Experts of a small language model.
Training: a variant of SOAP for the experts, 863M tokens, 3499 steps.
Below are experts of layer 10 (counted from 0) of a mixture-of-experts language model. Rows are named router (the router's row for the expert), up (a neuron's input weights, with its number) and show model dimensions 0-159. Each number is 128 + 32 x the weight over its row's rms, rounded and kept within 0 to 255. Numbers have three digits each.
Before each expert's rows: a language model's description of what the expert responds to. This comes from a sample of Wikipedia text that the model never trained on.

# expert 37
Music and media terms. Words about music, film, TV and games, especially instruments and genres in album credits, such as keyboards, organ, vocals, vinyl, hip hop.
router:116120117094145116214143110130120073101116136175111115196109155115187146107129150085097118066152084140127103123135113162100081141161162105114129177143095096093132104169064101125112080191084163151103089135143106119170151154201112162120149130097104145116090091101141166108084109127078084133208114117137169121078139173151134091155117137150151176213123118193166098139097130147097118144178140156142130152113135091123072071131111106128162171083142148067110133113097117166146130118204102
up0:140065042139084131096160180149198114055101207142148109139123184127167078090131110129172177081053090108124058152158161132152133124141169151151105133114168098164141135101113057086128135127184147166165122129129163097138115138152183062085146148150072206118140093143173119133106129102107144112125135150106086130101142104123093075129123086125131160120177114114145113148159121108153137132136106113134103136110107194153101102166125118129165139171142118126166137193173082157080120139136156
up1:115115074074123112148115130116110122165145134098160095062131063157177157167151185130073175167146123110130187085140077106123092138138086126131112116133112146063153128122128140119116137138094174104146110158167108211105136083174092098133092176142065072149138172152143166110145210149115149159124144103086056156130190152130194130064129127134120139155159065100115062133107121103139102086108160073155110116114095137149137089128154099160142115137169111175144088123109175092153140166155115
up2:131147085131150085178139111199111140098055109087113117108142150157093168129084162133088110113092143163138099155091140113105158068172184151121120111118058195162196178149108123148187115090132137114131163124117164162149123165161097223126091085143132100170130128118148119080152069111111152167156146076138110118116135129062138149143107152136062113111149110104097089145153091165161176120132113159149151106115127163118136126191140148135114117120111145094159133133129171166222082145149195

# expert 18
Word-initial fragments. Opening pieces of common English words split into subwords in descriptive text, such as r(ivaling), am(phibians), a(xis), int(ensive).
router:129139115095184085121135140143137148139157111130101131144130135134130102110150133142103102100132165094080075224134151088160167202082205146156109107117102135180175169140095064104110085115096118105141074157135150144137114091128178117108114154089105111131127138059147092169114152091082125108082135135155131085114087111121099095138083112108106168195084139174079080168101132106124128149140131141154132154119119102104214132136120216181134165155097208099128115126154115082145172122078099
up1:138181160092160184099154073131163106087075162100127141178153071128124153144140130113113145201147104135147128133113097165133110092137139074091095137136131154139184112100134095115114161115141138083133144187104196119179133132177099132063120166127150089165144110156128106114093132131106122073123185108164190141126130110072182149098125106115061145116065105113171092133069148125100149106164089125137192132063169126129082115162110085153127112169049060181154130136171123126164116144094131
up2:139131140108163161098165115148136127195150102171130089075128072138173157154094123153145104122127065164131139072119119124184136189113124151143125153137046080111110124149161183140125118098129163139165116119120127104131127103104084109100144135117143141083130146110111152120100169111149135119179152030151206170145113095162120132185159118054131149159132142119106096175151169145141160121089133097088113149162145186075137121153121145091016151156155093106133172087089199138142146103149082
up3:080097114054122119111154141115119078039164119099119120152139106179194167140145175105148148156177134096150158120130140135134125140163138165148132104115119137149121147127159158135122069120113101181199150147152135151143109160116109086144178120129119180192121048138114148129078137146153135150132090188069126100048174151125116093100157149149143154096120113167130150111083154157144171241076121119156098154179108143163082142135107105112107095135117092121042118131118141076157095137099130

# expert 0
Year-range punctuation. Dashes, slashes and colons inside year spans and numbers in sports records, such as 1910–11, 1994/95, 0:15, plus day numbers in dates.
router:141073139148078179079139181132179140116163177142130121128162080142118095168129124127157120104121133186162101137170133099183167097111100140155137165167104121087061119120145165061140099166083113115154161127119134100199160122104089071143102180175080128123105135174151115055127089158075074124206123119086113102192129102084093126159114123130109103162165094121121151142116161118185120137128154086078106100142074167142127140162063124125129119136136144173095140192189096117092131131105122
up0:117121151103150079091153154085093183116141139171080125162111140121151059109158107115141122165074092165152116135120168169118133069143130169102177076120149094119127129125140104192128174130136094131136110086144139164137132081109121092144142130108133171177101100098136073128085069146175109164074083129165151137090103117091133136108175170135119130161163138128106162104148179142127162093131183133011131130175053138104078114106175122135146209092102153218111127142143127150097112110151125
up1:081117088169134158142150176092135157138120186123127111129088164172089153131135136183066090111124127104122200054141158101120160156137177156149106127146168155143083170110161143108111147086144112168139087118117122100081107094094129149135111150106153124190089148133107129146106119050166066165063155167156148095151158154134146147095161113119180140086115112105159147092108081148104112132136116072147088095097105125084065063097140091128126148160107110141189088126132078106143134222107068
up2:173111073144117161125158143107092112156142152141136120146136104168098182129152072106130102183152088121168133163062131138161147081084143127119175130186092093145130195096129094139158167147134124146186113164112165140232168079098087148165156167139096126130101130106152149179133131144073149125124093117139037145168166147132178112085148164179129145203131166171119131170098134120042065124105121110078148152146095150134141063109103141141143103120168173120152135119134148126114121107157104

# expert 36
Parentheses and birth years. Opening parentheses and the digits or words inside them, such as life spans (1915–1997), (born 1968), (2004–2005), Role(s).
router:129082144114108151086061074037161105089133125135142166160107152149146144134101165142065122124133163182139158098154154096129133102119135036117157122138100120076123038204140127079100105144110128134118148084181154152136138109094188144132113087150163216086155103096115149080160136139116149110101144164149145101121174097109118128166110098152084065113212155138146103127106075113149124116112136122107107110167116114122118107113068167142168118192100125147194146152171141114104093124125133
up0:171080142121123068169130132184087162142141140140181165098098118117140118092166132166139192104135153120131145132125126103141092034108113125091130116102113160146156181094131070166086112126115110133181101115098061112137155187171103099158137146131065138123143062128116141145083144173072135136111147071073121117119141151101118148160159102113177138137149117150071158093130158107124123134133154109185129171107175154104118135148129099170180102148184056064115135102051125064124165138063116
up1:143121097097142118180152133101070133138118076092114192078168161089092137140182177093128076123102130127107103085157058120142161143199171093153131165148088121089114120134172165113158097068121109154118168133138126143108083145132109185138121110137123114096069159115205140079141058148113085120139151138064151185144081100125090149121093158160135179136131087147090091163197153151076132090148103089087158087095104153134140131123145061113122168109159133122084152133169153151129151164166144
up2:186111140133161118205144186153145061129107144087149148138083153125070083105138060116102179130112111127148087160058139121120125086079091087150102132129068121118130112103103161136118144122101179153090079138098103144151099128144113091114125136128140105139147097125179118139098043122168136115128086104123088147120161182184184121143189081133124111138119104186145110148102119049074186114079088098148183169106149112071111160118143151076104075137143122070151109110112132112133180155117137

# expert 40
Initial letters of foreign names. First letters or syllables of non-English proper names, often H, G, Sh, Bh or accented letters, such as H(alfdan), H(ussain), Sk-j(öldunga).
router:106121101089079159148081114215165110135147171148148138159079104151151124103106110063100054115158117084111122130135117122144124141074105104122113127134157133158136155205105129089134205087138110118108169134152172163115109133110134116102164157145142110175148062125075119087171066118182158107090163103157106111140083130149205142175176094164156106123098128158128176114052119097170143112171095133145105157111106138049168159102135100117094140117130117125088164100166078154107194135131123
up0:120159080116188093136188131118149134145070066104128108046143164160116133110134069141147108095177125083144127122125119188112144109064154100168104145153116060126123156122179142109088142078145108164124109047115184118125090154157073118122142128108117120043141102148086210079137112131097124136132144190083087178118092139135135165083096157122061114168106117098121139100148104145127163113104136145131089082122108154094136140149145141138074136169086170140143153107125119153189158183119175
up1:139097121166122161126138203128157136110106167097129174134169125163096104138146057171142091102132127103132145077094102167075167126139116179070126154077115119140113141171137135097070146048132149114117126163118102200179092128155151076121124140129124148103118133159093152175153087137164060085137105171167188115148116136031124153103121131171085136081130130123142108143083135146076156093115094133105137160108097109136054171092095123096095181134102104170090132091132154124069094096131181
up2:168104175095177141145128134133178128107197142135097077128146134162095132178079097112112143100142148108112105070068077128126161159123185176039167126138067123097122157121147116118081146158139113111140177149158160172132126108138148122143116113146053144086123183081121056174138090132115136142166126158090068114107130170082121128128104094150168107151122144115138109151153188110172075152118156171099106130109126122172061115131186163119088113126132128098211118122183092118070139091102110

# expert 14
Numbers and units. Digits and measurement units in sizes and census figures, such as 7 cm, 0.5 mm, population of 63,017, percentages.
router:127152170064148150114092125106140128075166126094165074114186111142165155172123079119106120144100127098113116181138139075127139179130125150134157166135150121079128107121133154142147082112129092149100174153145146137090135201147130162153082148139136095121100141165130133157068054164138140126085118039167118115140161070089117100117156157142145151098169131167156150175139113139158140124112157151105165161140130124114221108183109201118089051066176087152143138183151147105116077125113180
up0:125092193121135125152167146128119139148093126117120079188166091158185121145130153221112115128050111102142058094122100154123172148179124143153083136151229157094160183179131147092096141150121105106145125151144122155149127119145140086128152130152101047146165135138125141167134114158079169115183135075074141214147186083115121147102109104173161137113131196122124157140169064148109131116093111121125129120151133128129117089137119124157140160142134107143137164098087134168044126122145173
up1:122111119081138115164117176191161163153132145087101124160145112104119138132127105139182168109120104087081149119112078153152192092110106160138153179079169106109124161073134072131149097050121106241126153146194132164108134135206114102148148152097150068088123143140112102208098129112112133124089111156143130139174130152129123144112164097110160122138168123125143154185109082111180179160171174118156115080079077132130170086094094084148176124111139131106166114123138083114115144148082111
up2:134206160120094147196184112138060125116110140156141145167127169064077154092157123140157104177150169090126108158137149091101154124115108137143154147086097094143132193139132130143098149127067109162104116127142160068112103130151114089147124116108104079107155128167095156104097122092119139099096155070098117072081126149115113152111119073110110128173102153082054101176087079186149043128095083118150131140109198111140143048137077136162144086132161092132141116104121104180106169125123142

# expert 20
Technical word fragments. Word-initial pieces of scientific and technical terms in chemistry, biology and computing, such as In(jection), -linked, gl, nucle, LaTeX subscripts.
router:072205136091101133185105166142150166076164126119132189135093146123114148164166170166123123101144112148067098184129131105168101177079190129056161112051099117123135143178081116163077116132094100105101049161104181131119162152078132184099146117135126091125120114055132104125087126128121168110131138135122081102127127148142154143137124111137160158200109096108134060137102092115127106170174125124151124154113127135116151116161133198112166130110139192174138123094124131134150071127088073
up1:131064084100128109134143202131106126101116127127165128169115059134083178163152158163113140072080094119123102149103131131152086139128088141103145172178156163106152144144130167107112095139076082179091154125138170160122168155135095205142183140145102161159109090146073140164096150123175158177088165116109078140139142109158160137117134168172111100098189070132160094102097067109117147033100146133151121131113101112139129154120146098129085079146159215140158118116076135107146109137180153
up2:111062093182128195108114110074124114107136118189134130097151109088106117097096082091126100143138099171152133174144061147100147162152123160101164113109109102103092091174098118164183104164090178118087106114144167169062118154173150127203129188096152083104150205066117127125098097125101083143110151149142130115149120116191135132104096119105189122135120119148133131099098158072152106181140154119127100145104069174115130170114103135194160102092154097078085101135151093163088135142101167
up3:163153141121111135141123152122121142129074149148124153143175116117075157144141043140119174080128133101108134133155139202184122143097137190151133074176156122186149138092114087135115133146185135172113095131102168139139144055158137184115118157159146034152172094142101150093112151156125096150150104138091089103111135108165124090105156130133134102123107124116121189127115067099151170097131077135168143127167055109119142097116083165189060087181131106063142162101116058097100144130129176

# expert 62
Score and year digits. Dashes, decimal points and digits in score tables, year ranges and vote counts, such as 1896–1977, 8–1, .278, $, −.
router:148146159139140143124124129176143145059150164096174104131174168128103076172132055182144115110182131147135104063147164092189097157071153088143141159150143136099121097156162163106058131089100124126173135142113167140185120092131106114147105135140098113052132149158140087121112066132072071128168148099129142081176150124113117137166116182186127107135140107132134151156109165094216119163107141079110122109148077196124163083165081107105062095116176138159136151169104132148134117126141131
up0:104163128137084080081196119158094169098127088149177161092143078113142135144188121172133077113107131125111164106080136160144028104129138102103126144134150152071138148131174104074052075108121145153114110085162163115116148080145094099165149112165106077157143116097125118116122129177087156171143178129146145120098152170190125156193066114124195151147095078077084143110089152121093122155044139107086103143166120132099120109128144145091153118129168106161167118126125180122108131112134092
up1:120082094134113077091103173090151126116126119147127186111163150132081157108164154170153157114092110192109075131159107119148157106136154112161155144143104127174123077053133162069105118153160138122087114116160188175168148065070103144150099153135105185097159131110131138161138109119127088175130085099097135133174203137125139061068166123104110111148119109157070062129097122193100155128191124136115180101105149114088198107096066112161147153157116118123105137093090105154102104124082110
up2:129062081125124131122106084059137130178101164164114133118076100131095084113118118136078148154144105123140113112096126116182135109145134168167224141127197165127124122143168124083115118125119127148100136181097140128128048085176149179100167135117102089123157140124130117130183112161191065171074107104106137117173111095179152167105169117164127116038140145114089131059117067118075153154115146134146140095113160140136107112089111092169103104099094103138131107061134115202123154164144110

# expert 13
Coordinate and number digits. Digits, decimal points, degree and minute signs inside numbers, especially map coordinates, plus ages, postcodes and table statistics, such as 9.5°N, 46°37′.
router:115117129106102146104119120174156145060130116132121087080149140199121137153131104185153130141106165131179088123100195081127131074123092148144138183115177134146085182155162153149146080146098130102107150082111135081128144145110100106128041135143166099116148160161170108138120126118141094181140135093093127059129144149094103144118125129192090108152159128127127155223121127163105144163064145141168133102115143143121160088217095175098088109161152083168115151207176150156160131124164162
up0:123062132054097129130145136134107133127121115088148069111161062143062084158152127090139092129147181199170096153124161074136112121141125156072128138075140115156141169131140097145109116080136142143080128141106079201141171135093118172127125128130082162197189166155082155161137098149088111134136148138093097092132117115162120175130140098124163137191114112069134133155072054088130089159092093112135143115151112092135149093115082103143168118093100168118161143201139135078136104080165161
up1:094118137145115159151128163147100093197132104095141110124104151074101129099135168100185177137191159088146091118136143133137160096119102097118161124095144152080156126179183131158137158134147072198115098177140139143135106060089086078136134136107102067137097156146146173170108108170047214157132135136145180111112130158145179139060104108210134123088145107107107145116143107118183106116179187156086088101132134144122128139091125154181160121106193101076111120142133153162134149122113166
up2:053150135092107152134106138139160061136084047130075122143109105102132086119150151079160125082143149103125127119136126134094158091099108149170193116096198130106173097104156090204093120163115110197086083136180145092150143118114128146147074088080063114100080127105090170181073134193112112125116104135103145181114085139111125123131168144127069065145118082124107161143121136175184139089115141118114130125126177151128106149134132127165166151126102107117143101135105219142155106108089107

# expert 30
Prefixes and line breaks. Verb prefixes like dis-, re-, pre-, en- (disestablished, re-appointed) and line breaks or hyphens in infobox lists and succession boxes.
router:094070150105121185067087132108121103188120033155121131066162141102158189135173136179154169098096135146139104116105092077106136159197109108105104136137131126177120116092131152104117121113124167093124149078128104122111147091121124091101197139051105107176137180101128106123127162120162154119126144092098163088126157152138113150139167146049121094192146097167100127084123095120098095169136149157138094074119057142137181119085130108110181111109152208161130130121085143150130087118128152
up0:095193083120165108135136057181165131109126066142109163122163122127157093130115157157155126120080133073121249146150105102114080111179157122113161122099137165134141130119135146166140170146105137130110139111120170135128142171138133134121058110158074101062174188127102136137144109127130153097149139157105116137048183117141061161095083160087161122133126134107094163119143169147142168114094117126079094128168143133149090137147090111142213182123075164127150097119107167090067128089145094
up1:138147121114121140126036126152141095099125099130170133170117150127113097195102108154111109161141067070115180116152155080199138100181086108139089098124140140093111141106166109149164197110094124104124142083108145095125140160119127105157103093109104093119146151146121119095125091048134145096099109051104081138138121114129095058092134092127109152124174117170070130102151068172126152128175191070154146144120142055124173196122137132091146149080119158122171130153133166112123116101078190
up2:119130183126116134159166134127177039164184109128123126148098110142145114100120112128110112125137125107171107114162179119084134135139078152174125135116158133163107115115130122134122172120119152118155128134138045156103151151137106152111073057107121115208103147186128176178113104151198084127131164096165109160086096123136097141151157204102109139155087151145177135085131171136149136156074073120103105160168144139171121149050082098156115123093196134057137095168056146106112094112077129

# expert 53
Initial letters of names. Single capital letters beginning a personal or company name after a first name or comma, such as M in Misaki, K in Kimbrel.
router:131111091072103124194128143195149137121118153109180093154130157100169157117125109197119133160162074140095175112102143118080128084104117165164168152185141149134089141081111143060140115128162144115090171150145128134103126133100146062175119096163118133111152109138092142096174124138156098064144209153118131068187092172127172207137132100124085115123071147146084123142121101112166167140127124155121058146105143115066109116131145117083113166107087151101137204115152080114100156134069118
up1:098096163161125151082113199140112123088152180115158168181173139134153108223058134130135120119121089200154145135064150093136120100135101153093121140101130105127112100160080151122134106116142086126136118137126142079177108165122117129139121120157185115115114144126074133122137141125085115178112108106143180136071158097121110092159174197102151150162120095076126151148097099149125133205111197120136152139086113114125114062161054124045143148144128107180147115186067177148133107158129100
up2:135107063144104164146131163070206136156088141094154110168127101095080109155105144106104107172183109150159096145124147099089114110135163104035115166151138123073150143124148187088172132099184113133117090081098079172146099095135118101095078135133153128099119132158121155132055093126124112138122168092146152131099125149114134131111138154071090055096140056108130162111123159107109156163130173208166140093091129122098126165110108152108094127104146114075163141172112097139043160139069138
up3:121167153145137144106144125122164118138158128132155187161091139127109122118139116116100105171142122132156105139113117127117139146121164098062155110104054116069120123136143146172101171144116127154126187114145142087154104152160068131114113158101184151103087166139012116203155096147180123049150143217165160088143091126085116117101085112182073128161134125148146145071067171195128119122129094101138179119157084111088083124169073130092112105169097114138097130097158096142110108132099098

# expert 24
Numeric table cells. Pipes and semicolons separating number cells in statistics tables, such as career goals, wickets and score rows like 18 | 2 | 2.
router:093197122145121156136118130131120188104126120098168131122134121179164132185107114152100085171086135120097098119169116127167131128139122105094181136119123170095103118102130082077168144121156127165105157120097150105154126189143113130155108103191134115070086123129100096109107170152117088186142243115170102078120126089108113133146060151135134059109159140116198143145142153187152141117161145132143143025178181151216148151103121083123100162136165139156121139107154136126116073127145130
up1:084119123078094120103120124081112177146141094063102173124100133143075148092099157141161150152145158101112084099105133089139126099148152111086142087129090139104165180128123130126178106105160161160169151149084070162122088157185100099150136227083164134092152145144142139130134108097189119086143136086126081135113112175141133094186142069129121138187134102097156161161168060111147119166158087102149122133109127178133171130079088105085143163090140161088091123198140165131212125126109099
up2:130140092132131164189137182149115135099118074090168102207146112142094075090136136174104053090087127141084190125143111133077136134172111185119119140088076083122145117166138163124145123053108131131113142127161121130183103137143063110161118123064156113128162110124155168154139150166119159200099172126150069121099081096115114142121134147105110116136081178095150049184165131125113131162081107124173134106154125101138065138161125143150136130050137150165102138172165099188115161110132121
up3:151086122139107108143119096100146136134115168143150151164074194156050034122120150135095084048089124103148109104099121151097100140115112139170157116123124126180128090127108134102195128115128145133203113091124148117118141185155099106116090064118114209193120124160151130106078129061092173102084212138125121123116110089202119083125167161123111162181115169137168121136121147129143141111147099113140166085097153096077114175124087132136116136109135134171132096078133130137145100153114196

# expert 5
Word-initial capitals at line start. First pieces of capitalized words opening a line or heading, such as M in Maissau, R in Review scores, See also.
router:128105131170141074159177142075167187123158115070116088178118132046144122092109134111131091095135110162139121133182138074105139047114126118139125186177103152098095104101145154112123100099152097111123152151131138139112123107162153105176143092116131164087185136109133141119137147100135117104098143080141125104155134187136094125108145110081135130115076129151070134082157035095173107139176157198138104110130135117095108110122150115081182158128044171081134197094062111165101130122085103
up0:088107126130098137089131122130138173096180143123165128158097140122084123084183228133105134133172087139088118161136096115174199174144090122085124133181136120102091111093132135133150150205099142142108143173151247147137118131152128148159119165125188115097121167117096150085146101139128131098111097106140169128114096144144112136123162160155148071072068129108150101154157152097152174180110105150093180137088197136077098144116135147163127151128050135078122114160184128107125122160165103
up1:121108097067032103187178145148112131113146080114165117171083161126114156123147148147091145090083165091097169150110170167103091106125124119119170142105148140152127136089081077068119122089082080179118136178167131127123130073202105113142205139086092082113111141091141165142109134103121105128137132143112128109175108164103175150167212117134198161168141125084147082082109117161124071119140113148149165090142142089161138104159122127143112048111143130131111107095118141152119089167176146
up2:115104128099166130129134087166151076087154106113146142126149082156145136186162134083123116148086151151134131060164127088131152111138099110118091129193093195137152117144113114134077182103159108110151130113154154147095135192077169133130140136118106137167129094105086183142150047098120110178026159081105136189111156118157129110141135147092129075115225162145132164185168171125098125115103157149122096143162045119127124142172119145137117140178151160120096124134127106127133077102065180

# expert 12
Table column headers. Header words and pipes in table and infobox headings, such as Team / Apps / (Gls), Date, Position, Candidate, Votes.
router:120088120135123137133125113108182125146130133157112178171157158104150155121100113157148146157085171139081129080114133146129193115142095129168111123122139146170176102100162132129150169080167069106185095077132079120071113123168070072132173042165105155141159151174124127097153097116153121151154089111133171199153161107100128107111090182116129168159171145126092169145171114151075066113126180158167138046136201099102118143128089152139182164141128168125103134077090157179151130117125121
up0:124166139102087138167232135129122108128153135155105120111136145110186127136118096106154106108094137106109123130140144064151122111140125136157165101172141116115120128097157110120163129158115107180145130145103143094145046196160113183177115093191124113146076170194145096160105137129163058128159164127111118168203095091137133077144156160141101067098101150183115129108094032120098125130133112122102158106207105088147126128148085096156074075123156105060146165127088138120123100118087137
up1:105147155112120143115093122162091149146114123104167161164152080079112113188151125167166060165149127057200074140149092108050100098108132123161140160071135123087162087139140108121117128088120111161128095157152072137194139149108060113170110075118146184135134090104095159171104105152119176127109178112108132126081151073116103121178163110094123071144170126144166112137117131133130157075108108168170138068160105101138096127089103082175126195185114143119186158130151162134092141116125163
up2:070167076126082160136165113148184126075137115118143139069102092137111125110184122145187153132124095115147110065118126181145188108114110130105198149148180102108136138128106154107084132138133121175198124185122035144121110159135120107104119060162143106151154178155108198139127125077115109174170167132192123156090104148072143190095141091133083117152093106111173109158090132135140178154091177094152159112121107124086163134117125088139082181166160146121165117159095154109162154123113129

# expert 44
Surname pieces. Surname pieces in sports result tables and cast lists, such as Seeman(ová), And(ers)son, Pav(lyuchenkova), Ham(lin).
router:151138099137081130125086121146149097189124185165179121096069151183132122104124171148149092149141150106086150167173134107073118135074105119089131145066161129147159145185137078207055223146118147119090171097116152145102125097112148100129118117192140173149139103086100112131106133195145116142099156119102091172125065109148164160121139078126146056134098194112105154128086144100181144104190129090144167136125172112087148070091104101164123135109113159135123124147123124120081125126105106
up0:145134142120079080133106142135142140150107140154131158135143115172149084117081138103067049166143106148167130081100114159116114129132087175159144121188151123238052100107096060149097114081114081151135091124112146097099148144114181155178131084135102175180091144075150140112136104108114160125116136156091116072152113066165133127188096173113112058120120152080104090101192079125137138156131157158113093091170133102116144157136128177176104122111168158102132166154112067127157123113141147
up1:078133102141115111135139136095049133206129037140148107131170163150115165110126151198116139138107199125104161137121136113084146126149139113133103123104136111124062229118101129165060140133186172121120117144137133122150148096171157101152110067094144067116079161100060110165167124112171148124123146106134116108168160115142132076120106104091075134120100177114115070123082114165093107109087178155171156117161082161111169116131094073113114129121142153141134105077165145131080073146139145
up2:084174163129132152121142186171115076140099149103124119094147133095129138137137161096096112138118116116105130094140140101139131100157120206150092173065104148108126099167160123125129151120133135147132125149092217143189078084148137109152153136111188167173150125166125191142093120079163135179149153197128163165075166150102072092136153148154202138127149115151156090157116118140129139120066024119107123118160092129126139054097154130202138100101124179087145155102141152118135161145068159

# expert 21
Capital-letter codes. Single capitals and uppercase fragments in country codes, abbreviations and table cells, like SUI, ROU, USA, TKO, ITA.
router:090131120125071140141147114176146133098132174104113147171131154085146115137077051197120119162147162158130192143163145099122139077138131156060157170113113162137133095146171149119080119121147105086103157180110162059128146122111157178085098120165061081143180115136083078087129178113091146119116151107182097144215102137124149181151167120160121135138119147070122163171156109125141136164130163188153116109116184120122066088142130117037129101109103127127131145144098117120104143108066107
up0:076145058168138141172187121095117131119113087130167153143123143082085136095074126175097147048116115125163134137147094139147109102102084069123156074138126151135113133115141134144139120135149135096082130121114070135113130175124101140173138144147173128109131116159114047178116137140108113093170110157104103117120140122149111156041175106091206139052152135137198131127132177064109156083103137171132103146123054119104115179075143110136082160101150135152201138112084185134104101103091110
up1:152123150151143126153166115116121113172102088152108079120095165143093133064119118132093097133163077070082101130136167088161074141090113094152174114115164135091137172127117111126169110164143171118151082086170160145106151159143145078112109099111091162168106112118192181164161111132099160119150167125090180118111176117101136155122097128106089146096106143215099129156155038082110148132179114123118033118177107123133167131118191066136128169115086174126088061090137122152158106130146123
up2:137113189174114098171118147160108149106100127131092181157101182199127083111186181138154144126143180099179089138126114148086133129171103179085165161143210158176076149107150047140129139151151172092087139147123124133165153092098129126174069125095138115150110150136185163125166122083113162122126128146117099155069094110085106148169115131123145146124075163118116151151165129124164104142120088096169180139101166146113164097106133150173143174133164121120108187110107095118082160136214179

# expert 49
Common word onsets. First pieces of ordinary lowercase content words after articles or prepositions, such as cl-uster, out-break, c-ranberry, dep-ression, sc-ary.
router:124139170144125116082112151104088154134211117166102096129096082143096145129146152125082145091169089182131127180136081196119154165180119138183136101153097144118092100189117100113142152135110145106146117130139086122133123156179136144143103122098137099090078154107153096116128113154120115111172115150094179107121145124102140158074093065022144103176086129188130108135114130055116096154099110135116046147184096114098154157065154085102130161079104150116129147034141136118138127141132078
up0:126132128153116140121149133153116157154092190143139129077125146118135166079140179101184158122098169076078151106087105113145198161112135145112165092179143148174137125097157093057143160088144161143133130164156102124160129067139084225158135141137161070143140062106096167136123166187127123137125155187191116116139087134128086176127103085153130062123137087128076167099050191102151099154136072117142158096151159146107147106156084153156118164177120168146145114137165128106158121140122113
up1:089136175166117084209131104129142120097150132152178186106073093137054102129135171066159106171152154145106123137104113138142176121129167113093139111169114126090130176125110098125141103130105147150140125149196165151117122121101167059160124153029143119058119107152089105137166095112051140163120075156086153080122114158163168089104121111089113109142156127110123083182071146102121154160123149115161164093107182119101152113120140116151061129111104144068110102123158111112197162095134159
up2:119056154083072134121127155132086096145076151126101088107151193090116220122119120139168188084098163136113141186147094104213100113143120081142150182173100166166095080135109085090089114183096133115094134201084120157139099122136134150149126145137137109151137069150140130084163087102140156117110181096137136150097103166122105092176168129110172119171109127154115104165083140128108109163069147110069135118091095133115169154113076125150181140182094113145105166145110100102149099136123167

# expert 52
Units and symbols. Measurement units and symbols in numeric tables and formulas, such as km, ft, lb, kg, m/s, rpm, plus superscript and subscript pieces and diacritic bytes.
router:102129176114134133157111079112126128099138140066122084123117161115172151118133047104155165165084160078101094116115103090157139128058139145167135105142161151133122171136132134131148080084114082131106164151138172133094168178116133159130102079094154084104102119146129092124084078101095141104063120061153113128194136153145081172184144138147117167086116119141152152148165063162187141157139140109125171130110088069103136071200057165134136136091100113175159182162143188127162119122097138
up0:090067143130144123064148143162142146087098095144103091200107122122142130097137128120108132153129189107186115057149128139102178096124182107133128141115079142106109141056148143153111117069157151169107126088120124117116121127139137117183116105106127134081131158110128122136163079160079177171164114136098144118144124143117180203128116130138114043082134132123121119148090138173078165113124144059094113086129080124092098138165067152081170123210090095123186150146066165165110188103126101
up1:176100130049106180123093118118058110111098142128190162183139212191132167149187121125110127181155126153108141144113099097125147165109106137139171143144180078171153138115149136116105128213165149109180091117123163208100108168129151121110148130089145168124110048162076083146115098170133110111140102116155061161089135094137135109094132095176160088142135092151128140123128120069168166150161140165177164108184143171108120147103111115116150160144146149105157119114165116112166122140173164
up2:101114114121179072132149193141152143140111148116159126120126113099143113083134120085122085179120160112127105121160131152177167090161119147121149076105124113070113146152130160118127101072095144131159113128142113190169123087142187133123154121071104164114124144110140160097087161060135119137096123142137028099113145113148131159096141158182149141109114145099163143162173108142168255110143103099151169129143090217223106125106126140092116080116135138147102162156095105126107190112101092

# expert 32
Mid-word verb pieces. Inner word pieces of verbs and adjectives, often before -ed or -ing, such as overw(hel)med, emb(al)med, (al)ign, inv(al)id.
router:127181210133145156158125075075168124199104123217102083081119142089132188126176133131128157047135123060116131126121164164130152158139126109163073179115092117154110157138124091106099112092141173094102129088180118103117144156146145128090167186131117113113183109128139090182096178160128159093126107138215103153124108106132146111130109126060077105118176087119069092137078121152148090118151109132153130126121093131106176070115127130156148138136127134097110090151148094184124103123163083
up28:113125158107117112155089103146119111087139086183118150099150146111089099156129120103175085115130130102077180113084141086144175117050130130090130130147095104142210142151171117064098141115123129110123184070112111187140086129146158109154120125089091121138145143142143171113168146062169106076131126095123169109183152126081122183116112147138093139164152131192155170167086162074135128147097197128032099075090180115135170094136131152095124123102130149128158142052100148152150141124128074
up29:113134139208120096111094143105159150123063070189129110122178096186057135116097158132173101120187090088112129154134131172121132117127139109084072086133097138199109203098177087116115096175151153109145171165129100134145108135127126091150134137208133154131213102147144155186147130086154092130129107126131151129181130128088169141170119086128103166106197105163117172204106102144118150147081130122134168118095103106127129136120108134168188138146162125175182120134089128124078152114139137
up30:139124162181128022131069183085101136140147157159135137101136190115148128141118092124092163145114132139144136187189145120118121084117139163127134159123172151175154150108139127139080126153067113163134160162091178132181141197109119098104133103135099079139113127129107106140111122075116114167167126046102158177102179176141125159202099056108095152131087183138161108133072100103118135097136127162146173099134125105185176146106071137147142139131126093152139180141169163168143185115092128

# expert 50
As and table bars. The word as, especially in cast roles and as follows, plus became, dashes and table pipes in filmography and results tables.
router:104129139136138148132134079147104160134124189130189148141141172113123155133182107132168086146115121144141136095108092109153078164114134100098084139105087109098168121104162113062156176125088160167113118118123116147086145168051138098158074139122149109129083129118070113060090171162140041144162132132123117204131149158157139129099089081128090102177112170102116117119193173085104120081118124148089149076139133136172115138171117106159066102058127154129171127123122095093071085147206105
up0:141153060183134061143107100117161152166099164135123157122134135110077108157145183158131153186095125124108080126112154130093113119145084141153122098166101093164140110101177067091166152165131156123102129106143132097132062081198081151111099118109059069141120110146130162167099106151172136122157130107093150106132119159129106136104065166105126129113093099129144159049083148173043122130130081081162108079138111098138150182133066094169118098136124111158151139120165093153060058118111129
up1:096092136060137147130125127116148081110081134197138106149139117092181119145128137109146113150057077118147108101113102143106053113164158185075120126128141164183180183183135104139206101126088130089179159113138087122163095124152089135144122086078135133091172074168131099139064141124171109095091117129118165126153120115115190062109156153166109105148096081113180144142074126171134140099094105161143081068122120114067066164086133174145142090150112119119144100138095114124152128147082128
up2:139100168146108098143199051141125147095145092115204144165121153172101062155119102089115145091130121137192141126112145166105110128159066128134085111154066091105068142151115100146114162108191162176182182110127130120130064186127158136085108104102152148165174131147193069084112128103086198095075149125132101159117171123145115132120172110086176165086098170135124121135120127124123070127122146149112145088158066124148125081133110148121125091168158139082139130126160163113112062110128149